Weights of a small mixture-of-experts language model, trained from scratch on English Wikipedia.
Size: 14 layers, vocabulary 8192, 9.8M parameters.
Below are experts of layer 11 (counted from 0) of a mixture-of-experts language model. Rows are named router (the router's row for the expert), gate (a neuron's input weights, with its number), up (a neuron's input weights, with its number) and show model dimensions 0-95. Each number is 128 + 32 x the weight over its row's rms, rounded and kept within 0 to 255. Numbers have three digits each.
Before each expert's rows: "mostly gets" lists some tokens that are sent to it at least half of the time. This comes from a sample of Wikipedia text that the model never trained on.

# expert 13
mostly gets: " but", " which", " where", " when", " who", " because"
router:112130139106108070172089091158116134167132156145079189123080167085103154114133095025149114143068141129091146130125117153136142166118161140168145136160154163063105125105149085145128140105096137109149105122129121156142144116153077182118148158188154078172100074126163125104145219118118170149
gate0:122083156088147150105167190112140143128124071079104188184090121139193149169128110086168121063149102117133151168118114099124123122120185169105125124124090116185172146117095152052136145132128087086121108100069106171173166136128133104126137145139154164088086110117139190141145069124072116141
up0:146149129146072111143082116125158159178144157207182133087132150132113141139171134134098167156110189145164127105147120145093121153089097124188148184137108122141131111074193057152140145166130131156128157155134158088201132140161067073143041126128167182102110103130110125148147138143145148108
gate1:066132100149102124174088115206118107148114155105131067113125154086103081094053130124188157134127108095102127097117122093164145109107157152114174122188077124148151091123102099119116161089125143061140135192138145120139125074138121159133126120186147069120182100098093151149059159119103142085
up1:182141150152147168077141082138127098173151184129148117188140105134146128054099122149085053109130147127143150210113048142130089156114138181117130102141139116117141157158140146188130126096071142118131154143081079156146104098155119146079160095127110162127140148178197151147185117144110156151
gate2:116097137172122085107129167127159117110189081070083177105112144151139115095176064131094114127100068122165128182097105116149132119089171092070147116082123126137089117089093087121201126099105110087210094143118130154106137159100122112099120170099164071156112095138122077166137099081117127129
up2:129085104150130168143118210129125148118197128144116161135075224161129131090150093108157144128190146134094077162134090099166102129145143138126142147086125121122038111103125139101186117152115070097183142155075145069145133114094108096170136128186170088095129152158128110126100131106147142138
gate3:097118104109166063145134141181137158090121124024153104134151103140160119148196100162168087118148100094134137105113091119132136091160160108127171110126116144102123119103137119137141089157127202111113115157124153107156098148137097118160133110120192119106111077210118147132155169063206188101
up3:114102214103125092160063108112120140154137129198118160106090133161147113143136182153148163158077135092109096147105162124112108130129082149101121175120181201130117102095117067129185100144066129126101137095056116091133120125125121141122092153138072132075105117168099100117110162189099080110

# expert 14
mostly gets: " during", " In", "In", " in", " During", "After"
router:105106132165095144140086117083081122142096167100162103079140146119147128119168112111112050100055151111137105153076118199076097126146140177193129150107170119175115171150111058163126106138092090130164123155163146130080145097108086190110166115142121164154113095180159098075130142141123107140
gate0:172110129212089075137096170118120145150162110118152109140146209109120138165117152105117153134059099118132094169144087165134106127130100195103152133125137035179129162138137132132107103127132113124140135178150114149124195078123089114191209098124078184093145134134155148137115153142157119129
up0:062162082085092155175104143073123153146151131128163097124113103146190072118141127134120173105184160147118205139126120082089132106119161068116121098119136187091115105138169166168115129168183130179125154122137099129095120140181174151135066103165149113118166126115132074149078151094095091159
gate1:065105138115139116144158131113157126144220156150118135120153164111119122109128161124164127111167159130063186116174100164133096156166117158157126090116154128249152197124195141142149117139076138163090145155144112106107171101116128144166165127154130132072144085082171110109150172118143099146
up1:133168156118107092194146111146031131110109124083150145093167135090125160090142125066126141179106154155228085142106125086099134144137159112093138173131099112054092134150067120156105123130137146137142113111091182124190127156079117150088107144169091130176173155152112116134157111158118132136
gate2:080203091137169050200096070100127191184119137158118107164114092119139140090153158164120143101169070111156164159105142183102091122178167116152142126135100097120145125166160124117125170111105118124140135128128113144103103083122066076133145120130078125107097055135070110141126152133100089131
up2:138077102102122131139169165172147103127063064076103155151138164155186160146131119143205109124068145166094095035143145167132099183172116143165127115128175100103140111106127141125160140100175139133067149066138126122156143119145174140119126148138138149206161119153104129077103150120142148091
gate3:114099172164131127153143172151101073116101112088141114149136112186132141090121178087178181118114161188060137173138146133132054124159093168124130149171086158090175115158106155148073148102125153123122099153089112089086054128116153114127184133179129150162153158141103132144141162162145199117
up3:124147098057151163132141190110188061121140189122125150092134136138127125080123175097147131160167191166086136089123084162102091100132165125134161086158120115103101149156139087168068103184098115161140126117173081189131088080130112121190173134139125111109137129129132105116180118139138133058

# expert 23
mostly gets: " \"", " inter", " under", " took", " '", " Inter"
router:095129106123125118098117110114130095177161156127071096087110142103157135112168128110101114133101110128116089218168138173065108127088109185103109158095173130158117119187162124116077099167100175111111120134156112124110194153153040159094173137137089092157124077162182103132142097120122144068
gate0:116155147064087068129086133176155101129109158178148104119139167147100174124129109115121114177105121123156121186190108150123126133154162158088101123109103135166178087093100172153119096142169108106079134130141144198047140161176086135188121161150148109121103075112147147188088118100162154167
up0:121094081102095144161106098170069135103106137164150099075097190141139138126105157159128093159149190129158100159140110078097114124143153155076133179132116108150103072091124144182149103126173180134083125206128105132080220157104138147130082076163142138148134134145129156118147181146112166163
gate1:083148120107128074172158087117107077111155158161104114118126152114152094150117163135117104072061094061121108167161087073162143065112151128117178156165139122145119141158167144145122092140098136119156104107140145183178152085174097182128168098135071155095102141153113114095111101158083186068
up1:142183104161129066112115167112155108191134097158105145097080096130131132144129152151135129149080169096228121189143108103176146092080099156141128104120121098140106088161087117103102160135111167112125169153163166094168184112166144146080143144157069177138121130154154127163172128155122204106
gate2:140143143105159117080113151155119133100135169112167127132073160127158130109100146141112140125096191167139124149170174215132110129141142152177190126093141120168078105182112150134081195153177103126135138109105103087046162149100092205095177130128122151124048128119134082156145121131143146106
up2:083142133145086112117128157136110082121133177097150157164105166164084166092140135141166045118159162170112144121126116138104053091111139136161134201178184119121116138148136121072108121145171160196109141095134050114105130124111095239123133159083161165157113130132125151119130125156136124111
gate3:124123160120129196148116149190113184127105123149072125131118095177155109144117102145123103122122120139096139129139079212134126120188103166094163144136154123128154174122109114109116111153136188081149096135070089113111146113103023176090122139109132063128083124155209128102166147120111158173
up3:149138130146129063154118167107108143141097078146183140172119151098142129091083119147145107159188146105128187144135187177089147151075082129108157185173101117161186135069116117177139138155166128154117168172150139145182104101189155063176101108123129136132093131189102121093118120132132078132